{
  "n_layer": 9,
  "experts_per_token": 2,
  "d_shared_expert": 192,
  "activation": "squared_relu",
  "normalize_top_k": false,
  "balance_loss": 0.00438,
  "optimizer": "soap_variant"
}
Below are experts of layer 5 (counted from 0) of a mixture-of-experts language model. Rows are named router (the router's row for the expert), up (a neuron's input weights, with its number) and show model dimensions 0-159. Each number is 128 + 32 x the weight over its row's rms, rounded and kept within 0 to 255. Numbers have three digits each.
After each expert's rows: a language model's description of what the expert responds to. This comes from a sample of Wikipedia text that the model never trained on.

# expert 45
router:078094201099067138084127141139094146126094071152139098093126135154113097075091108096127137111154155176144140203109106113117111134155129101083092168065102118137133130129102080138095114153122103116165079156085117143143093108099087125155123115168110093122140127141171119118159151152137141095138132136125142170089100107099103121099147117106116136111166095069187105128070182101138115135072122203109095175151140097100120116147102145182076112192106115104052088135097140123085205141183224
up0:054141165101108114099090143148142122128120066162138085040181114128130136132109108119189127138070130190125119138121192121182099099118089108152102150163165098128086089160171100149142141102149113108181055139084130172109082157144093071132147133154062100151124134126118137118123182107138130117173132057143083147166185115144093146083153100152103102147136115054127125088100146134160069073167142169113094078148146142122126157111169156104113095174106151160124105166138142065092154129158166
What it handles: Single capital or r letter pieces beginning or inside names, often in quoted song and album titles, such as bed-r-idden, E-staca.

# expert 5
router:149111124187122104099050144126087139108082127173114092141087165145145150154110089140130117100158148155136132171080074148110112128148135107096115150088199132114128171147066161150097142144139136141083130181126107111172117122101076088145070124137127101150160035108157089129121174048160124077133078154128118151100125094122095114159165141130161080082150089148131107181078175103104070113073138137116102177155077106106093102130113149119104100138109163072072074109131153137103146180192129
up0:114124173143180117157090120110151137112140128163064136143093158129198116113126136139131129119114102149150181107086150105139084160082149106086170123135205152112160153141086171099103129163180134106155124159106157085169103153174066157129112093162096154088208102180192147100109165164124130099075102110106086160100116146153121079176113163175129154160158110125096145157156079090110105147129091139200179184116125123073173147143078127144140108099085121112164172081107121163075077144096128
What it handles: Final pieces of words ending a name or noun, such as -ise, -ance, -ette, -ine, -ie, -ity, often before a comma or bracket.

# expert 46
router:124112125133113091119155116170030127115131111146105110095107128127087146136122140146046128094121146159132126188107081183075104146119131101087114153079180066152151168178131105155120117199145125126143105168133108146161163113097113146148118184137117132134193108164155120101139151087117178095171068157178187128092127099141134069158167191119156126106152075123157082133105139137140058169075137206058100157127127104115097069130082105159124101117097139097112127160146174114094135143145139
up0:153129113154106090132082097084110171132179110161148148089150143162129143096111132159134146166133161148111065141100140067118194107110134095152141127167151126125138160138155085120142150026167171072137148126146129116140162142118117169185125106137139121114097128131112122059153122186118219066151162160154136174053177122110128130120138088097132081113133167173156121177097087129148052172101099185089130173081165111130092102070112173126127132133136076120125151125093178097103159167146105
What it handles: Name pieces ending in -am, -an or -on, inside place, person or team names, like Ceramica, Caramel, Laramie, Sakamoto, Sam, Ram.

# expert 41
router:141071181148098136079054151150084132127100032184123055090132126167123114086119078126111141107108149131126138129113076106113101108194159094110112172129198099142119176100092167154150073149171087118081118180140090142117136097100105100175095144185086108124137112149165082114087127121162131122165116126102105165132139058102086100132159154071131147058158126123173088138117158076118116160119086131131139131144103118084099152130100115136071113128098162114129105146124172166082142178159177
up1:205146169147129146102071122135111162167164139127114108067102145130138100055134083122085125151169143112151084196152088104110161093119099079159111190175185116103101212077089136115146111109175089100154140178150144119099109136132115104151188149188113108196071171099148137111096129123170120124094144098111089128095119152121073101148128118122141135092182099090120098142164149100114137174148085107170100065115121066113117116089099098150139143137114164156128158077107195107098135120111168
What it handles: Ordinal and ranking words like first, second, 2nd, final, top, best, next, often before season, place, round.

# expert 25
router:113053169171119141107087153141100129122091084136113076145104130125113102132141097174128133130154215111137174139134107119056130088121187112095058156137138143128120117170131118154168057173120078121091125176142113188138127095097090109166066166126112115111103084141165117108111134127141124099136082167109150175084113120134081123169173132097136114074141111112183088168098155091094071145134112135078120161158115120075126126162129128130108116141073103057151075139127181126046177148146179
up1:138105102128093137103152099085118117164071134123171165098116116146134197143118173137144118191180199127128138109162051105078149123159132109102108103157176108138143107121097168105140130107218155107102141195109138158073127078129107111101073095123174114104192117101145130137178132128176127138164148169093160168127073150167108160131157150140167091135094103179211145088123189086132161099155160134098166094135176138095127117172153128158152161106144116118109114126119157168056133187132160
What it handles: Consonant-cluster pieces inside words and names, such as th, ch, st, nd, rd in Melanchthon, priesthood, and ordinals like 20th or 3rd.

# expert 36
router:081073150129066123059106131169075166099081110164139081099108183187094155108104085136053150114139135138152148147104122150080105146142150087116083157124189092154147171148087131147133104120158135128123081144099098130188175092090109141170100155137123100122127121150148094151104162089181147123156091138170180139096094107085113112148215156098106118065171057100152064152113147075113109153103087165106125152165130081104118137154096178137092102143104120102117130119091155120114159186134143
up0:103136127141057115075086144092113145117142115113158131098148124115119121114138150138118132127085060106164176129128118097094086166115144122109138127099128124198167168124161099079127161114114129138122093134181117124136210132130144123164117193175139134148085095114149136094138063091131123160144157149123152119095157112162126169159137089137136060175150117101161118148079138112108141110096155078145130137234097138160134156084118127169100168122112071126191071121060114116204056210153168
What it handles: Pipe separators between table cells in election, sports, medal and episode tables, plus semicolons and header words like Votes, Pts.

# expert 42
router:103118134133110115098128177148107148088134102157121096154142119140134133140137122149163146112105142175117152177121109175120093115111152100089104158115125033191161164156060098186118084147136094136160106153088143131143145099087094122120081147157152093086118121179146101169115143123153171059122115163156125136065111108127111071175134155083126072106135070077150066105054137120119106167094068166105144170147154140071096108143096164194121125122103141074158135128127210155132162179169165
up0:130154102117143119172123159128166106098148128192169136168122164135047134161160174108083145151126137146111137165101105126151133071147157101147148152078108174167156164125116122150070134081113058150136121192148127039133116066127113125114133092186126136104103123215117119147120108220146127135097152098090168158085103093103173123135116132135105152134171117122168135091174107115138142123106095161144124145180106136134092078111057182132186150126125139171174077135133125211109096161109144
What it handles: Pieces inside personal and place names, mainly M and ab fragments, as in Orzabal, Osnabrück, Kanchanaburi, Billy Moll, U.S.

# expert 12
router:091127149116106117078092159144112134093081060192117116138148153167103100111114087165110145112158118154126114144119102111122094099127123091103082158116145087139152167151096099164147105161144142141115114167127067129164148111100122134145073214141100098138161088161158060155095150098156185072138074184135133135141111056101103098144133168107153075109152119119129119186124191114142054162093100189112122180172063122096086102137075158153076109178124165114070117096091128151099143137131117
up1:131107080100118143073130135175126098141093049096162074125119145123123145168099145153127085137155117159171151128143119166137145136101116148139101170185141100084160192090119104120126105114152143141104134091111123124153142204143130199113114135130083097239142059188135134188116156112084123143109144138133124136095108115096049170149103136153074074161139075124159205085103143167155105132129152163091163075172174160116113147122089146105080153112139167103124107119109146180077145144110144
What it handles: Prepositions following verbs, nouns or participles and starting a phrase, such as for, in, among, during, regarding, between.

# expert 51
router:097097175121099110101124135138108171071109085148121118084105155151093099111085083162102133064136175142147125176106108133107112144176145123143063141111167120172141171147097111164155093160167104118121096174144086132177153109107102130176075150148091107104136103133168049132112137110161137103151131183128140123100093094094122085156189169056106107084168112113163130142072164070092085169126120152091116153163094112079086104168110124174095099191073176099117120139101171104102149152158183
up0:092157121118088124058123132128143100064098157169135127168073065143173173121145108129118113135065127076147108129165093135113122185140066112149083143099107172157091154102139068116123067164140149164105114130126180146122170161112102135130094107107150146116187164197146069147141091147144094141117150117168166134154072094136096119182179153077175105142181096098153184132131199131137119131084125063131152108107170070160133071113116110104119087123167103087120097098148148123146117080151165
What it handles: The word the and similar determiners after prepositions, as in to the north, at the University, by the ICU.

# expert 50
router:091122168118092047081137137138101157090111097186141108106132166161071128123121091191134114118135173159122148131104098147098096145154114108110109160101154120151120181162106087201120083156139081134132107146090114126171137108107133119163099126160066112085163118166173101136080168094164193082142162146152129109124096112092028093122133128075150120118142101083122121162077164088077122175101128148124125146177108124100100090125127164156077090145099143116055139162106148177094143184177179
up0:131123129073056087082145157147125146077134159158126118110083143119107099114102058091119168100158156142153129136100079114110109108163150092109078113144188124138199092140067153175123122127110112112101039163087077159126138103127136153143081119179093097136138079132139104147095116152126147047150095097126075107134066105137128104138160124137095164131172080125137129122097212122112093118146147109130165103152068092139116092137114093157098209146108110134053094118121183099134117158138183
What it handles: Capitalized first pieces of foreign names and words, especially article-like Al, El, de, La, Le, as in Sharm El Sheikh.

# expert 13
router:125124127092081164130104115161111141124112065126067095127128149163081112125118109100084110149118178186099135167089111103072113096112142096136099176129142093133103195149063146174113111173157118124159104148102131178136101090114114105160078149127116114153144089205128077124076088140171125131198069154065129119106137074142139056111155169137133117112149102153133109165059137100097081171063106135120119134192120147121123122174108178151120094163089100096164093156163129150082163164169161
up0:101107153097128156173160159130054079057130141134119151106102116116027073156083115098194100163166143122134139089057097151155171149087107116154170107102163112082146166136144174191071118122168099065208174123116132145098154137072079065140099137158144132123144155132136089110134085122102155169157123125092102138153147095148149093183129101137073132137117149102147128117120179095210091127122081139142146149132124155129132086151129119165089142102100109114110174115139135154088132112170109
What it handles: Short fragments inside words, mostly after the first letters, such as a-uth-orship, the-at-res, El-vis, so-ap, and Thai or Japanese script bytes.

# expert 23
router:106125128107049072098108152191090140087128069132130102137172142193087108130106080139073145090158161149136156153113114149101102091129146095114074177140133103189133155139116123150113074131132106116111089171105090168193165114082129136170081135172100078121136062161199098110089159081154123107133115148118118152119140117089112117125156153075145098122146094128166104140087152127101058127116108148099131156151107121117095079165117102136070084133086119124089116084139157099104135187122232
up2:120161123097078115084107127119135155102094142041150135149077154079113146110119116206025088078105145060155074123153145112091112168123088064186133097150181115155115133170120144146102141119137092167092098148111119157165113091131156131118115141097107107120129151100188159076165098094114107087110106168130110163120087075088106115134095084123171133087132096195122112178098144123055138107141168127137150188094120138115125099123130116152092125176112141170156136063162136140147163170086142
What it handles: Prepositions such as of, at, in, near, to inside institution and place names, e.g. University of Texas at El Paso.

# expert 63
router:072089142131118124105136136156092115126123111176109112119127217224139108136123148110133152105089138143156139183097080143116104077140147142171143150143185084160110141133097159182125092131187131117154061147087100153131175068122084121178093132112090094081113096155140087115103163112139159103144156169169162114123111084102101102146135160113173082075217078086141136116107147126136151119121150153136150171154081100101083073184121107160100127187112161130087126157078121162113152173157165
up0:124156173100164108141116096186088093136173115171119136138150153116129066187162144084113103097131126085158172108133087188102118117169150110167141113140152069111126158147085170166146151071181169142151178103170104165138099090137104075099101054115144101128134109169109134160121110145133131129109139138149110153129109115081079159115133156149095125080194075099119149146118106128134125163083098134189184104193142113136095074085091131121145166176136075115111156182128173032115097167097123
What it handles: Words, numbers and separators in demographic statistics and data tables, such as households, median, Pacific Islander, were from 25 to 44.

# expert 57
router:108118155148096101085128172140105131125092114177118111121144127156111128130128113200112140058145167157111187146019113106115067090161170130134095175117179067190129177137117149191140099176173100151120120190119112115141124073095121109157121133143098067125185115128140114140119123098144136079127129146148168120142100098093063076136162138099133140098198071118158127148109175133080137176098119134072127143158099117096099093150084114183093112153102162107127116106088162173086156148162159
up0:137131078107065071153124123152197117147137126191127138097130125117138110105132142079196107127037194143083100150118159128105107162128160138144147118116128117109095137138174121169150144148152125142084160128125138073164116121112106111124167089115127150162072145132065087123142054068190145154154110120133158169108131129111170116130152147139129088082112178141195123141104118157120101163135159084153092101130101113164106085196128134106139060147065110157187154155079154123089125061195164
What it handles: Century halves of years (19, 20, 18) and small numbers starting rows of tables and lists, such as | 19-67, (King, 19-58).

# expert 0
router:085080146116102084104109106152099117104119065146121102129168173172146095114078083148118111137121129129126103142103106138134111173139126069122117165150171117138170177165091145146170094144147100159138075149118139111184155083126104126133075146145122077095182110160191067131114113117223146078198156147138147142099103088081117112156185127095103101107177124102154068146118173080115133162124093162129133139186114100106095102122069111173086079132109169089099125159088151129107149171160199
up0:084148136109077154161102100117133097143160081118142099181136179123167138160106094141132117178163053120136103170097151118202057160153158046089090184146100117132190084152117149129103140070129098143059114123159096065131161149132111155105148131135155044154153156196131108118062132106187118150149144159122116091099117152105116114155137105127043185120173147190119158086122146100093147118124106110130129147145149129144069084136065099123131113144095160122148113123135124078131138133142125
What it handles: Units, percent signs and table separators right after numbers, such as km, million, °N, %, kg, often in coordinates and statistics tables.

# expert 31
router:094082133128110103112055131155109174087089068150158092078166156146098164132126085135122131102150144165154173136107094144127087143135132131089104154113138121136172151153108145170098067126153102102093084148104072100143179075129123106168097147179105092085173137120154117174127151099152154104146130133171143108127160067122084066126162136134118121069185103111143110128106154066106120117105035143132165141184137141128022112167108176130126084119092142085105117122122146148091155174163198
up0:116116126083157049200095171088143152102119102138222119084093135104138150092113123147108093104107131175126148128157125128098140125167129129074089077155136135110137098119107181176131102097158116153098133135177061130085123064131089169137149131143110133122160164149092146124083140119106131098173186158154102211149179108097123120162130087120147149081207140088150097106175119160062104100154041189082160146185108146148113101108135145126139096074156114118149142131143103118117125129152163
What it handles: Separators inside table rows, stat lists and infoboxes, such as |, /, ;, –, +, ×, coordinates, and the slash in "Apps / (Gls)".

# expert 20
router:082097190121082100119115141184134129055113104134133113102151162134145152064064112172126136126114171184126181166115098156113099106132163130130108161112115121155171131112104099159139098169134096105146107174083073070163143110102107084156137162172041122091166102129155118141170128122138148139200139140125221181103092111112096074132172150095104093061186095147149106102113145130074120169112092189091130147162117101129082160101094130123078110142113154118096102159148166155097144157145126
up0:103132171084107133080148158183145145184118105153116170151126122115129159054139125194156153145131113158102121148166120103151071153094119195148107191099088058155139079137111130130123101136110148087132160133092116110145103152132092071126097192081048208130129157165105115132144147056192135141162173124160142128151129163152147126133141152147158160085150069067091082105142104115090173163124133172054142139181095105113128186116136131095109129114131096153127114135134101142127164115090066
What it handles: Byte pieces inside Chinese or Japanese names and titles, plus the articles a, an, the and the words war, air.

# expert 27
router:119085132114090112137149187132137141096088099151126077118129153168094151120085080134124120089163180166123146171125093172046096140144137123056095162118139125146124158159069063186114092133130055136122136126083097059146126080077099133169134165137139139131130078144138079114133134151162116085163138213158142120162080119137070096143158190068120146131153107111133069165122141075104114175089126182116120157184111095087097092164122086139115131157085156130138126123138166147072139110147142
up0:144075146088100115125212138135088169122082086138053104158099162153133138147092130131133130164115062141116147083137115194168099101122141158124096124056137158142120148157087110152125117180108108167124167102084145038131143117119104146171128126135161152127183075149094095075079118113126141084110126123124160145116107117119129134139127113230063106131175147116152084133121114106100036128103142180169092186116100113127149155175126151115161200100104088154136115100138121099134109080166130
What it handles: Syllable pieces inside romanized Asian, Middle Eastern and Vietnamese names, such as Ngu-y-ễn, Kh-ay-yám, Muj-ah-ideen, Hong.